From a checkpoint of a small mixture-of-experts model trained on Wikipedia: 14 layers, 128 experts in each of 13 layers.
Below are experts of layer 5 (counted from 0) of a mixture-of-experts language model. Rows are named router (the router's row for the expert), up (a neuron's input weights, with its number) and show model dimensions 0-127. Each number is 500 + 40 x the weight over its row's rms, rounded and kept within 0 to 999. Numbers have three digits each.
Before each expert's rows: a language model's description of what the expert responds to. This comes from a sample of Wikipedia text that the model never trained on.

# expert 41
Description: Chart and election table words. Words in music chart, election and climate tables, such as Albums, Billboard, Turnout, Majority, Average, UTC.
router:481497483503532475488554509422465541449516448489451460458426479479629459545441489477554485514537582538467533463517471486463401506513500495483530515411495493523422507499490502549501489410534497487475506538564457443521469472488457491534526461446487581526499503432500537479516536537544501443472414488465433523515456499578487568499498565481473500506562459468433539524497527445540513493456
up0:488453527530489540460479432474572522448457467486533515503534482443511536475519543517516480503494518520567453493526499524604568476540542483551497454464486474470479563545518458550506501504570419436497468445520473506502459554530493481530449540531473573457547457495482534570575474503506520520458466506484476485486593482483506547445545470458446444506428518524444557537590515552466451573519
up1:498524474464445471509559445508575438583521552470532492546462512511517510551567496469562483440539483515484501483501451520405519478472481492546490539441490554520526467528532475526492381467487495484484486534518429552435534499476504494527560419478491476410573509491493506479523573440487480460482476527491424503552542550475471511445541531488420488488530479527508486550522533546424466527480
up2:476459521501522479474443469570565531472430592512546476512526478484529502525485495506555516484539524453482478502521537414513512497534461535457538499521491475498508473450543447527508458500568450501444564553535503486530494490493507560562529460525551497487541525515493451430491500472450479529478508461481588530541392485523488536437455409555542445553537555525458577471498502423522537547565
up3:530492483551423464482492518513526533521587488486522508524566442592551493504493522522519568513556516438536497500441487443433490510541378443522501457523477400480509469555530501507442510469546547486523447479468597536490492474535476533475540498478513541503498516462482423499552512554476498465471487480520509458492513545502515510568564505564533542501524517559492477455525449434486510525494
up4:514542570518537551541507525500525518438539546515530511474472497436519481524435504466460480497463559541585498504526536572490555471469506540457432494452587420503389502477568475527505460506516459550529483508453557538514519476554499511510511486520432554455531529505432526500506453567484535488551509491477450474485453482531557592493487477480417505554509571443576458493503433505563495528525
up5:483467517531463506513527528464528429460519537541455469489480529587571551554441497517549512491529520544521509443521518517531466450567506518495525494496499502546567470532559489473588546455506524515475436546509535522504501504487524418493479524421512556552458478479543524457513501446520433491454434460488477457556491485452535497494502580554502416499508526458525407512433501536527506533508
up6:430489512495491511442477544477518448461479425541498452512468469455542423571512509529499547525533478517510528444534449555572490486503499537526522495449512510488453461589539514503502537398488521541385414490560515546435485573546468581484479466518515507539473540487572525510495536524539489483454456563494452645504461533502508523531517536508466480444494530481488518535449500519509499496462
up7:492501500475540461462539512485470527494527472510516488485500520482472459511471466580501528517550510443484493530492477453546513472449463477432510572567513467513471499506545553456615505515485478518440480546486564474456510498501513510543530484539480572501438517483599505513591489449432546485474453467454451509498543533480491471503540547536564489540492524447452523457485499509531534460507
up8:460483443539515500520484480530501504553561519498405515469481526508547517484517491483554493483509576509442455477486526497451492471459505473498491482501466498577479522452515488548444457407490494558473457574461478561486486505461443503573512495485496533500474507428430547420516556456475490477442534412524494494491472485534502520470447526506542505537477444463533536477481502476501533528502
up9:531519537562512526489498500491424497445510483544468446507489456482528511540533424515482410485514491538501499461447526485446453537512487521463484487504471464419471485503514555506552472558525428479509572530520414555495561404537462516484530485501490488533519512476508486521471564439557545493555454548488534558559508526480444526455544564437567480489523455451543543540470516419439527542557
up10:606591565556474496520489510513523556532533548506491507472523491480518493520520498513448451529512486521548490463449488546543455528483468473498512454498474510476476548546459538498515583473460472476511555465508458461430501500509526474557532498433486534532481514492525500509455507462579422478485525498521422515494528560513507460494473522528473512500516485477531555480415530474436562558435
up11:537453603475527446460471494548586508473525462495446500451542519458483509578398453486594504453581537554538515461491480471591461441514501545489464577540502457519491512507467474556526504463521514457465501514528515477502541495465441461511577523460463525505507529502478486493536461525512517563514437529509499497456477512507473520485602579479583503576481487472466554549514495529530474515461
up12:467486498488519502413487472450491487550563481468458535533447515532507553501515492499532463425512524478496452536593515477563476479535453513496429516530469522428444497518517449540482542456436459495477557613508504456458516505532478531475507506438420495488574476439542553471516494501470535436561460504523532505431477500540471525537544591491528497565543438455463477431533524417479500461530
up13:527509513506496535539502508437512493460538498464488504462418527492579490479530453489595523458546525572526533455424502540511503533578494502538586403468509503483420470486473470490421375534578470520505431539509491483557512474468487492441502545491488493500458519552511507424491439470558529465524499532500452525490502495553474512443491510496539488485547558521409473529477418499473557490579
up14:529504516451537530434567555459569486522474520538497529515487540467558453474525573517505466509433499532473512471457495469478491581445541453446532510537479538501507468476526503526546524476484633476588513522487462530511468423479441539515448480505523502493485400461538505488462505491483418531514531435454474499445490452483515534522542573452445468487475573514468464522493519459585431485504
up15:522478466472453490557522417463516518552539497575422566479495467448486577570463512522508495574540548476508603475478493497465581477476457529479460463485545512536499558485488527493499498527511444514445538544527506480478510405500432527575529479477465569522508426515484505562487431571456505476526551498449491528391466584492414484541531482511466518482506482498473537514550483517515561495481
up16:437545575545550529445504541468499484462511440458430478447511450533509558471585474512505525537564531481502630512491441498462426535504532505507517539502496590445493448485443516539514458373430525602453500492422488514482513538518446486492448449504506493505438436549513488520518515468453541502470535615445442537472492483484486490512556519490465489505576512543538495482448446456513470582481
up17:558443520509494473477504502409563478462529519431502505508513516513534488476463534553578468531454518537543540499530540542495495541437430474542463471498444584473574515487432527467461428444544450482535470549515535516495524490583426556538505556551486453530545438486525514454524527467568428557510468508514495410457542512552467476454484552506483532542478515446563490533465411511503495480509
up18:464405595489493455424476555476538435477408423509471519529512470486512533579478482475488485469500512497541415459469429524543505580490542484534515534446507569534398538538518480457476473459474531436470563471577453450491500450505545497484538517499508508468479449510537531479449566458495498532527465504417488484495527462521550574477480521531485471518461520515551516524481495486452504556512
up19:419492504487522468495436505565470470549512430483489505472527454506525526499519479434447479460468553523453496529552459506452496550549503484518425527567483474545526492480488493511409513479494403474482540522548523544557523449482494534458405527575459521480488449426502471510494569499444532458524539395558529501526469532533591444547503521465511475426545477585585454517480476468482551535542
up20:485528479526480486517494453489411591524510500498476493562522523523546531462495446529565512547553563532519448478545484475506549525490479507503488517508439485472517514534484410455507506472502481465513447507573516423516466549509474515517533546487450492526506571527512484474506533507473488454486472521516490495487498525547516482530532511402506475445553486519438521476479492475520535490417
up21:465491406510525472457501452477533506463613433557576466476479489529545519505487584503525485484574500461439503492537543487530513528555515438534466571451549546539507481477420531491438465549501514540513424468458544516539492454496464561515536430544497517557499409462490464458548578524489490506488516478455451527522565526518598493473513520559564419537479485487529546492417516483448497421557
up22:498525457470428526484477521482433512550418454500496484512494486529545512508473477534482518552501468518461506551429497508524543498486512491593453553500421467457559461480457389547486462571540489444522453502511468497509521569539515481443564496510478522484486471541508437541482500441457506495529455582532459505483426609486512435453405507501547482549552500514457558540409568496541564552525
up23:494490534466599501533486491487498459530448506465545542456472503460510469530477484539548529458519512522489429523455561494523432538500447528525472512600480482442466505440454514535557471490524459488478492533463492431530500504492445524449453465495526496539470444451549492415522489452432498489479512477504537440532509480530537524452458488591521464499517550604446542522428517519514407479477
up24:503490493539384464492461527492417604574511497473549560520522544504448486492429473482517491547558523499447408494449596507538522585478471416493500472598563522526410490467468486504516478552561509499503504554472494497631455441557531482522506496495510493466547488517476486550439556504490496494551522508461499539457463504502535483465485506523532447562494487458425444541420512503484485447481
up25:506529493523514443484488463510486572562497482519470495511533512487561491543531523483562521501549541437559544431470512448443408523559541551505505513452552501443518521432533506483451388521532474541484558524418590440520475489537568453540474519498516480501462568535509433559492530570489428463493395480434546507472530470554458490531447458499573489467557508500538532564570444498505521510525
up26:533498519445496463472506461529505480476500496571490517522539514477555523513533467507506431530419462522513570480518516540501546512406505501446532501483473476596529466502437525494504511451454500520456478506527398523446403428576488441459499531521539526441532571381448515477476545539530474481527440489398508488574466460507519498484515500476452476485484486587544460507481534522477459584478
up27:450489498496433514511461490469496536502462537429465517401501480485568451484505519473459529534502550569447445474494494505507463430550454503533554502461520489458511561490495566484485558600518453471478487537536511445538522530466478486512463513481536482527537472537567472508558533478554466499535458524462509499452446568494441456503497542491473547434499515588468501506404475557550515512435
up28:507417562485483565511452466507477539467544499552478512470478489492528525568504518499425518412478515468490519493477503452527466520495534526481449516579476499466503598516470453499497512515561462536525539458486502415547542513560496469476553445463465516485507513537531462385526444546500518517456525562496541522534541551577545473522549499525504514496486480507511501485488561467443478465506
up29:496517490568514452499521491537537494481500526516459553533472455476551467525469535555515518504478506511503597464555437520503449450552497538455578520412495522509496515577506474440404521521551583493492490515617513482493514501536522487431556516454514509510519589467511505459470428549542512493487545481553502532503450537495551533452437400508427513506539536486507476500416552461490527439496
up30:433539475503484426478509500507468576452522463479533524459497490507486478466483530488472455513414538425506525497574536493527521482546533512500448553458544525506433495593541509456540510555514478538479531478515534470449453523509545531529560534441537549472541499491476466563451491485492533487513434528537518473437476537463504550563549476483485478459507511515544594528417515571451499496543
up31:511535514615460526539536417570479505500571521450502497446478449520471449559566511521506545528505552531477498465428527527500506527548459542524518503550507488491457522549416481502462508531503454499491506491485553516486489540521448547464499473546490461465504471435604479520435555475497561485594437426483495449457462497500485495506514470488449505476534497432469572469527521472558469488431
up32:542472597550535478542470481606477533469431540480460505556415478490528479489492513480535487571527532441497523515451453541472530517491537513456445510506465513546511492465495507510506472498580494482575474390536572555548490504484443496559509458495508605546521489500474557497495530531514452500453439463526453472409547499515545566517592597425481505441497480467452472509503506532483492462524
up33:560564545457521443510444538527491533499442538584468524509449451473448473501431487499522515508457513430508442487478523479478553573442514506486368447516603528495478504506519544482490468545508503578522513527576443470495552463445492564488545524483479482534544497492526494470546456559547499470462525566419428492502504541421527552531578450505572459455529531555507496521435511480472490569487
up34:505527554530552461558502462499530483451424504480496482468460500445478468596473466511470430533466551486423495511531466519576516469499526526466500551477408499477467550480517515530499497528527537486523569458535485440533543488515470414471560507508436439584477463489348588462472527432515473532516523497488476479443386467554454483518495483459500454468524459479534489479451477464519564494536
up35:519492463526477593502443513450467568470462449491460545497507547487529437415403481552549525537459474473538512548490564525476485461488387510524512402476530507469514526484488476548491459525497589553508502535559481504461534477502493483548542489438526462516523474512444479471558593576431565537430490490492499495492485521553470514530582432478539569518542440504570551411490502481444549558509
up36:514549491505586486488532508475459514387538466527476484490499511484489508502444559522390430574516490480425467490455497567517532433525523522466549503480577477474482499518463576478460447531562519479520543536500467486508570564498522503508523505443439505500484539397446455503443507554532506479505534560471498497464609509483505512513510490436470430486578513475503498543575503479551494493594
up37:552501465474461445508515534523552490493578494471559439487492506462508473470455525480517515431533457524458476465483516552594485536460524510435555578505497589500442541551534505499539490468496499522563432451568528514524503452485475551643535560500537476481608500543552462488476509480520579502391482482536501487506538542544464456420488503475522476536483504473486475490511542527526469461499
up38:452463518524524513458537555504518535488434476525479557579534517456440461500553548539454508510502550535509473476508482537473472495500464482489538460555555410578558488509558428417498458462507507499460515526474536506439512531472506506569563495496499541516491505555489537532526497518512504420503434525525429497478456496431438475462458479518500562447664536489502492497555546525488457498468
up39:543514447440484515502503479468511497532479499471541531425427482464500496531512524405516441551441462514423516493528560505555470400505488622594529501455421533524551481531499471520474474475534488490543556500553391467537580532460526479493472486525532582543540505484454512505531501520515498501473472486541476456504478573508513511560468468485539480455472463504540467484524450460588462532474
up40:532506526478556516585477493457459500414450430474508532496517500496549498487531553480463507555435536463482514444492556521502473478571511557529484520452471504489504542500353538535418481444511579491473484477521489425456503485527552446567447482491467563503554549472507545572468511489506513484480482468446490489497397529501481489477447547445510513545502480519498452507495490520468488563487
up41:585451469548512566539486473565566553493522531455472531508507512570507474480476555415482500354543488535513549514464416482444521524482568519488464500464491521559493488498505543578458497537510490505484465522495482474495439425513529481560479492485465494561467522496447531518535532516471489524545565493519463517564565560582453460468457457450467437550457525548413467541491503424537512486509
up42:536551475542590496515605482571546508455507536563457454518521437504531564477449503486504443481440495487536574562439455531443509461447508471535499443453555485609517475483464479478524514444569509513533403538531531548478465485460507528515422479520471498424498515537571537455492412535415445498479546473495497448494505445475494459459490560521487448535582520561521545482465479500513527437454
up43:524533462494540519441507510499412555524519475478510540434465535533509394532495508498564531406497509508449495534504433521497504512464488468454512513485526587513480472544518420506463493451548536499521575534509550462449556468466505502565534486479484501462527458520404537528525572545526475504459505540441453524483464450493595540420512435507513529430476556497482537481402511479449492487549
up44:469462474554487489482544485480428476521565466475482467465453465526497444493427545470458514538481496518483546499516526557500506488517520469497544507480427553530508509549558559536497459449462499536475578535553451472477470544445503490520490493449546558466493480496494598488545476567551581471551508428496495587459554435427588479439450456541513485441584442447447426474518506505537503507530
up45:466514469487563433468549456454484464466520470458410443562481535523444497583514479457528422498507557525506504453479475474417517529532488540531590460467512553482477507510512466447520473527526520425462536494527502457572533411487438486482487491475515489527520556489431536535475509514472518474495493450406503535563514507579503497466469518482545486514547537480498528523523512566533530485507
up46:470513436460481448546512491450516507476473394536479543513504532524519468503547523490499567520530534517492520508530542409474444506496529433532452489512459488560537493541618480494608454511566484490491422508459493486467470483536517445487497452497523524524484533502445482548519459478414514384553517535481479488441503470576485557477511531459531488537464420420506461477483449430501534504467
up47:469527527485510442442517443531551493451497455517494472437468497572535514583503426501545463502541569530467550515536459501461572530492530511426491589491490513537485515475576478511555565443484455477437484581517505516439423555446478501480514419548494558575493487504477515497428513505493482484448510486461546554565508469475549431489556554402486501504431508559510522509485496504459529454440
up48:488534485471489469387494500544438426554450513419491507477539456491550487523590495475479486543513483535515502484534514545474477509449431483461471571423474507522412545482469492538495511525450541533533508441452459494445411525521527474512413500508457525505490475570506559462464548493486501486503548510539521473497516491490524481499550546440546503484568453571485490539467444486534494511466
up49:469601457478489559508563521511541486511566457536467492386407504450527508411458557467560512490465476507496550470579499540511434469466483603498482481488487501511441462510481452520446498474522550571452531473539527411455575553445491504553550528484496449442511542505555456495513503521483538566537480581503530572449475518432485503493477507504519522529586566501498483496538558496485506443541
up50:515500448575510508493477397504486543510531445560445462463537494555506473461437476462489527495555550499463546423455488423492441467431483497482535485410535537535508503546457577481522473533485471507495612523492496468510584515411500505536527503470454549477544535502497474465463466449555450475501543553517461500475439550506510531513436449531566483401493520459538507520489459507561547465482
up51:464541502476540485502481516523485546478513495513553461497568436402507545492477464525522491574464489496529529499481530484524496518469437514502484477492485435548465495514474475477461601519482583519456546453463519506410510464516459487514458467527426477558453472494526474521490463512513574499472569563470547503508533480531504550437588508481515464455520450460462492498519562508494563583520
up52:400545506568472519519537450497484539502580513495443526498449482518553575564524524624483526478489523501506479520505437444449399441455554508520584531424561469494491501527453537490503518415533487531500560539503503423410471443478450509484489472508498455479517458490547496537466495460508531541511456473528477427496427554520552480466503472581494479464523478544496506438502524491458490507530
up53:504533493479481510493451527503554515546560505495421439498481477523532566507471514458489492450473473445549444490519445534566487543499555513394522406502500500551520537499427467461547429477431495530533493484456481546476503493448504539526502517522540561429577586546482560488513472554497427532537504561585514500500474484540424505510492472472463521451557459610522573464502577461522488501503
up54:506478500487546547474471464504455509434511457507512502440503504483537541537536503502589461569454473532522490553492466522579445418416587470435420502505530449516431504522500514530483491568491488437427545518503484520494557521454472447541495469466515536522554501447524491482573555501531467459457513539443500486535529542526515510550519485437493557439456514418533435448468483481597543513446
up55:518491478532546445522561489512558505453475525472493452457482495495510556546508402440545519481465574550532527492467485460498498510567501528522528471539428517559525524505433478499445476534526507522531556528521458491480597477438483445490490481466504490516461502499479548451521471416599538559510452454473553546452529529524538502524462498506488490539568595513486442549477541615503487534518
up56:570534483464507507576538553493459553484542373508496478505547516442523459523514472540486459469474524535531492492518548454478459600589501511546475471511488459478449477578518498455458545518540424515501479553476527487565490408520496498521545447473438535448474511537479475521471522453534449496503516515511497543491406475515595496542489493493493477473508539483495482489494475505513553450452
up57:403492570545565433536560500508534464501485506491467512453580484531472547548468556501519503573490517499523547454512456516520465466546445502427484535483493501470467507534507579543487513474560523491487489490506427432468486498554472496538469484546508461488515524488585569494444489529489513474568452514452515510555538501555581545496518551522553508464532464502463455540447494513544542485490
up58:472471455605483484508520476494601502466533500524503515457517437553484432518524507463563483517538463532459508529513534503506580501447477512517420506571523504517386519480479527487549513494499471547526467472519469502472491421561480559496489569455465553496498462515557542498461436556512584506466444479515530558549518517502535492435462512491520499559525440531465541503507547467564524502539
up59:497446556447463531479510546422515479520479521502569499502489439553426464528459495551490534506503509493560503482533593450518486502492554549585464468514500452395456514439598511466458509541520483517455468566461495513467516497494496484430512540419539451525493460550523462498454487593476492494497448497480518470576487550512453468407490429515485455465530476532493440462472579526478482479532
up60:531516517464478462508507554502540557500561492563536526508557467552535558458488527481461480487560523523519523512424471499475470493454516553546469497453521456549534493499448515468503501569489517470495514451473524548528500475511525438562496483437505533495484553508495386536485514434495555498463493456455516534517487534505540563496537473546511520476515473481490544478475491509490529529483
up61:517476497506535500596527511550444465531472454473442522538440474463503473459481553504492526506501502494505453514453545521513432479589479482542552533485463457517486488466461460492550461540514504542425486540527461526581465486434472485565523482516523489522585465437489511467507452525431516603566550511504523425521541524539443510548462463590455528469480492471461488504489463495519577477442
up62:511471529514533431498476519475476526517510473454464461495436511516567490481464538534511550495484480549520486534484504497513480534475529482456572507491517474559460427506531493461531526458541441535515580585534479502439502498578474507536537530522540562509541475432476545515497464436503504498523429552517433502489532579486588498490561496473442522544479454460491594559584474510529499503437
up63:500552521522516494486476542448509509516493475509502474467489462547580459509463510482523456512500509530510533534521485487408540434543474431528523472542457481535433521509578551461511491548463479471568547598476523436464434539501522492499533568479509476558492420487491509512528477541474541550555446466469421508483518453514474509474484550508539475505557454521412491480460440496483545543497
up64:463489548569508515523524502520460499507450509543495531441551502527502496572517449419508543511487522447472548484513485485496448460492476512414474510484466574465494456489518522464501537571567538512471460478517533518511540565493425527575566504500521454519493515511510493542455539443499481551450479538567513431503491454511458476459512418456523449473512531490499564528487524498547527402530
up65:509510536552478551518534494409545445523488518578518528518485494477451420527497398440524501522523500523547467484571516442392550517484500508449474498519557462461548463489471478505510575498549597437525453611500539510455480518447463469466518499498537466547549460487482511529424463523494460461523477461553470528485468486464529458546526569483569481499488477440452540504569617482601474507489
up66:544544458437552572458505485474491460465398474500433452458505524532549522447425448526447489489498512545458533521459584579459461474457495487482456498508511454504457445508534472590532457476529447515512486439528471453485572500483521474518422490448439488490513484487466476501525533474522521498472536519506446550515506544488567525515476481502410501540497486534525489504460435444546462538484
up67:528521501548507416515502524514502499521459502506566540513467435498535531476520457470530554501492444514510568509530538532482568480456489565516534568472457503474536486525508576478557519485491402482506525524498460482477461549506493570561572497435482485562482574471544520505527463490488475486439513453512520516507518459583445465421570538534434431523515447428476532474390476482513527485508
up68:522501572560531451453581466550503544466546562491508488420445499490541447478562518463481525487571507536514500526498512518475481491524491504541501489404539504477538478449494561509477467488501537535470522523591406429540462522568529449492517491410483498457494467456489538474538436466544524528487546534439503520548479471515420528525507545459506526468585546481509502463511482497426463470522
up69:524518509494570479464461501508473515463500460454462450454487529528456530478403435498498471460527577501530549513548544488415464502468476456480487494529521481544490493457471558489500454404417523541487527529556552508484531524510447451497507569517531468574469457461496521439495496526568513473571474493501473491505483468465546537500437517538438524454460455465531558457521534448549497504503
up70:436499440489493494435506508444476475533476531519556501441524442476593520503520480558494532557465504440549550498428530544464505504470424459515520497460609436495514464502483531466519473573504515536541524534549507479378532472544469454440547502515476491462530511509500482509438498503552478491504488536504582511546483483549479527535462557469508463442538501479484573465492517476540527503506
up71:489484437471538468471536496488480587447517528500439453497507553529507454533332531490553484563570547517487550463515480460463509517536463451454538460470500485442439562450452460569515521517474493538520481558495588532527557454510458523476478535501461512564436504515516448489482548492409516468528502547486493550521481493438480527520448551504487423574504519507511542543425537443563537568501
up72:519554515451467462439530506480490490598444485492514505504438552511564542568461442467489520516523520533508477504464510497500489508579504513515449488475530472520545521471501554499564443524497471477550476540475564524505487524395518474491540444536511451495419505540532514473458501489420517493482515506494550474490516468575530487570357502545547473543490455419491379528578464536530471469548
up73:518485474560535523499549542498490523460446501445499498468431525546515442497394491562466508521529518462502570480475534580502440508502561460563525516522535514552456529426543552484543507504489450455521491462521464498423548516492452493501494444527507482548443519475463496439468528475547528447496494552495543626525475538495439555540532447494451521475422482488532486569489496489475528523539
up74:601544500617450478450520505449518472458548503531467548460481492473516478591472531567457497395537459553430486436451517505538493479488536556454462534465540527509495542541531521514531496455569442570506493570473518480501502479427502438508494446482481504556534467542533513391546484486494505440489488445407447555473544475460550455514463491481543480463523502512474489464471448471562487460525
up75:517475488488449472551542539460481499526551463498575552514548475426520482482485541491539523534451576483481530477512486461492433470494484490511602493393475533451439555520521532492468514481520494441449504484454516566535568520495440496462549422440500531462452467502548482489546522531529550475442408479517497581471530479600453500467500494439523560493533440428453476560464554473490553500514
up76:492474460490534579437468469519488575445457528429474429426447551519457520451475534522455430462499585517526556463429446475506485477516551500521530445477454488525507489472537536510490522503488507510503496463572504437419529537529517480559527412433549483446467494506490553563541508507507522507470510543551540528500480496577535455458435522470484434521534427496527492549464572488587518512425
up77:411484528463490470490479554547454573547451458480482466458482477540537505502466530456495493472490539510450458553463469451525518485490487461527540519432498565567422510531516456529533450465495539458520523563518530442529475516554544486491456468370519486535525483450508487505482441494507525500496522492455462508486563500499503553486552492533477421563513440519423517593482520477489521422454
up78:507526565458587518417526565432511509514465523508471492462573538427445494461483457493483451486497538426456492467520474446367533502471535504532519508489532468596502602492550446539519444471539511594491479527493487489457467497548554459515556478461478520480479497534597508485552505524508565509540466484444520530496478510498516547449505561442449508486511421435506551516500579450545451461548
up79:477491538530574466481518457524548503527554476495452527488481530494618438443468511490524512481497486489599558480520543498517527493518424473517548517439565503430481524545423483608551494515512525586504454520472451537441479560482471494520492465501498513511499514452501498478571544442582545506455438544521409509393548490454484502463568529533454559512481488571469582476500465479435502528503
up80:458523463475505502529560433478565537589532515443508534472513437508525515442512507474493486533485574529585445503474566480488474545544467478464453538458519550468480535498447468488453562530520510520454463518474468466487450399456514450465506556466479529521464513495516513526384486522541431484475469475534452472544541558594431490552411540457533484502542473513564543531509571444535561482468
up81:502562451505537542569504515535538537502534449517543469563476496454524491508559539506566519539564505413429513561504485495487508512434439514509511529428543499494490539501514521501443443428528546503535473436514459474539421410447524483475507501442566433477521536527572455591550511549529479526479482521566468467516433493520460529495523517519520519464506494473494511456464521478504512553417
up82:551508501511506455508549549540508464445529501445465429496508500509531497478510509556596501587521520426492465518541463484413543530509481501499493553546509559469504487627515455491475442442486477481537543468526516511564544555430454480508494482530516504498500524473474483478483448485463519458540475506453476461541487470514544560529538502491608476434526596467526529447510545494464483469479
up83:518494535493501409419525477449522529506533550461504467450471530422525474506491453501474530533519461556550498514479447443492499480553453481510530551570502485509478530481430425562559521473487439516479477458512470486522512544533512563515475537533538502456601425417481486472476474504503544522489477430458506517514469577486501609505513569504490507528534577501492560587554485575534478553449
up84:547497548561495484487552524510482441459500544590510516409459525512540515547505437477504431531576558490492532532473525445517541457579470502439477413480525486553465435519491461489490510482448518479486453498388508488510464494498555503481534478446444492462530444481494578494469630520439497575494446561497531505495477552477517519465496498488438536428458542510546516499472506511544571512499
up85:461473483489479531485432398462469461459558565493485519467470456419510509491459531561549542484453438581442515509511539440482537498491538477486522555470459488512412520497506542429501561492517500509505534542495491515465412475495472522464499515504405495577568526580451510500508570488521495546519478506467551572432486459507572470496516445474489445462546477488534531505489494483488450529522
up86:477530490500414529521543453469510522531470517568478517468466544544525521457472586494456452549484459544529446541452497519476494513495492529469524468458569493471497474455526455486532552545515426486461576529500558445485510513534476457541527480505502512491473579454523578527557503534464507470485460442491484500464507546481531498480459474614568540465509452504526539492556536463476550441482
up87:417543467508468462482451453533554463392457522469390497504443497513473496541425485492394471478580463482505551525521500526502483513403466550518515528512543480540452496512538441541484525547531503564560476461503475490486481484486445475434544505462490516522546503534469475468516409532539453549495504503545552517467528489547560564537531493515450500567596468524466467442463482545557468492519
up88:466463469543485492558434474514460550575464522487451426505496479505505496492467611464464542464475421453583474462497502494549540436447532469476518492449513518537494519485428458501436505545548489543436526559437464513502479506510435468522459503533506509503441483603452519523515506499443459502539453520492537477414465468543494489473499548490522514529565470481477555487538433521537483498546
up89:530492534526475512472465540539511566458500495545460527491503418528585533526494447451459514498470509487460539485506559436426505527537522435439534561449463526448507564437501476469449502445484509552461614501513502481583502546525417573541583517456502487505506521586504517517581546576483508518468473501475482517474455491563467513458488465518461462473461518509459554546516530500540473490495
up90:466515482557467461413540608499535555480482431514489548441486462457482483554435580491481510445501519462502479514516460549424480554449500490526538463514452498519508427468516505481479506433495468474553517475510514551584574512438564476502529507503438559549476484447476491507491460454637509464496512536527499460540511531434516490496484519496507471550466558518503497494495452516466491440514
up91:396540600537508546483537526485474522444511570457494453489504402496546489535468546406449553566502531566480468440470463494434478464490517481530478513461503479509468493503506520442476479530543502482486494502460565396489572535492453483522430504557488546512484459519513503483477437525485481482510408510497499389501488544498495469469524491536538533474534487476494562425493583484502487479472
up92:480521541473529553536506486505521468500514439498507529545567528504528462505506544485515490525468491498477578500461488587398475517463539455496532547474496527528532474425459474494512497545426508477518535527493410408494459500503529451479513521454492488507532500545453480566549449524486469460516559532565461487479481547489588518500525547442520453454508595492502529431528596500474503486478
up93:581526473549510580488531506515528486457566506544532529524472540454548442479490579492520463468488527559558519497489470500459449502494449437525560459553497515477467503532408543568482439558452581453513450542488487510477461431457466466489554498535519456587551509461570464499471479567505418490510513492485508524516509480572449508452499510518424509490525540537500545511567485487508477482514
up94:450533416496550503431531481490532554520497495576574469515519509494564443532535451522495483523493503502504465542485502599469432448555512436535528540472510530536504483566565438470481527479531500608531561478473411511505484555503559506480459481492464457604486486484557476469534544471578472533500469482422499530530479494535527485432573484471464522439482517518546472408480410508485488562498
up95:498524470535445549503419507499522531455545522470472562458463509421461540595481508542552500461557604441469519481484573621402495536490525489453497543519479524481488440501505448564539550425540471525476499491608494490522519563506455479486515507504424448457454433467453566448477469509446495453431561481570549508517592528505460502516449503465595469504508556514504505495562473514482529443567
up96:469477525570452484461476492448501420465530479478489579512546494481551495475536536545435587487506546542526509495533497538501493498586453475582524459524514491541539523450526512522441480521475463431442462465480539512477512477550517404474460499541520468527536479512554555449502433552481476536470508489498527507457493452536472482497460521466478519513518471480514490527516494425509530490548
up97:555501574452508475523512517482540552471457574505561457549520537500494499494530469497535461501460513541517413594519432524506566476504541421445496498487533499574577497503539509640522503541487522560556453543501491466455483470455518541511505487413491512506524494444465538466521501577527513506461532517571435475521525540532417557496544494515508497492484478451462511530544464520491494509481
up98:493541590470521464496475515435594489492522565528447571507452538492564433486490419522518529468530562483464564474496506491452560459496487451518513522521514515506471465528583509454538514419470472513399479489492411522522473482524462394485520525461526551506456511527524534543481561523487479464485525490479460461497474496490540507467458560496441467476509506603493524467457478502524548459467
up99:536527465473478533532519562457518494482559462516517479486513567513483527499423463552550534510614499518486571532493534479482506463511496462535529487462552522519459486550486452443562507482437533505499435470492478464431527514448496461494530447492499521511480518483502451462557440486534470433536482530579449508458460504485478467519485567498474509506534483484421530536482500432500579485512
up100:513464536453524500512459500434540459438493499512513434521475450460546464517504533531540503506478475482562463462506504480467452522462525528544517458524550557510513505516491458488476493493530426539499458493554435433542451548497456542594494558499472469541511476536524602567552553527574467483463409507481505531519482520448410496473505500443436442553548534504392474534480508525521530385452
up101:538531520467475520537479526519540560462541460475520468478455489468506451512518445473579523521576439451551511488473531530495564447499490516514504563476537576530497438507461503527509513471490450472436427490459491465502453447570495458523561418505505509509504543506553539553507428460480566499467557538430490454524497511577478474465482516465604496523508543416506505519446567406510435558513
up102:483493523487519434400539504532518541484481490489532458459509514479531563537577544517546504531450507548478519491532533505455542464527541507523534512488494478565558524503496485479473462475497441451432455525560519454440522591446456518566483445484540503611483490510551453538528519457487447501506493498446489433564486496550454483510504558462515503494527523551481495471421502565402509446469
up103:501420519504500488511450457462426494541558494501445532441557536576508487416506485507529582443525422505540510453557398465539501500444477531533519414469505525522508535364501474444525461609459517511461534466502504462513476460479541466478490416577467479457489507496477536509500509471493503550481517479522484436568401490500506530511484523497540496502499537468543451480559548451491494547565
up104:475571454509462469463543529469466543453498517497495509382482450481557497442513520462514511536517495537444528476506525498478498552508486482481475560482439465562480559562570483473476434455521470478425489519462511483459584457522468575443444514484537431483388448384500541578524521501541428518483462506522490496524468476548489530512537544419493493503571448465480539493468574526537494529495
up105:510491536464446509522476441475408529551574563461512505577465466535463468430456493516488499487515553527432464445463478446634499463520533489510493492548470495459512528516482463491513522524446408499542495506491475434600522549507521516592482499469486473491507482515500542468541410621481561469457507452455538553536490478528444509541500490487538506446551524512496493485502498494485472545547
up106:505465532559455422488452463480471449580496478552538442469482476545525441500547549498474468496488509511508583450472438496563546501542443480485544518531464478519521494457575511518573506455526482464518486520610568470542432499473505457507455435479547418457544506530500489500450526505377464495474486502449570478448515557581525568477535472442438496529535521525544481483532470488527490467523
up107:417522496465461462426573479506479471479473436584532448528486557585576416489499538516469542511475478569442560474544528478438451526451533526463545506528422443545472495537499474550544531475530518502454526458489442503502451519487508542574524478531520495502493465445521541452518550495446438463552499519466428566497473492540562608454508600509523471508529474458473447524485523446517533501392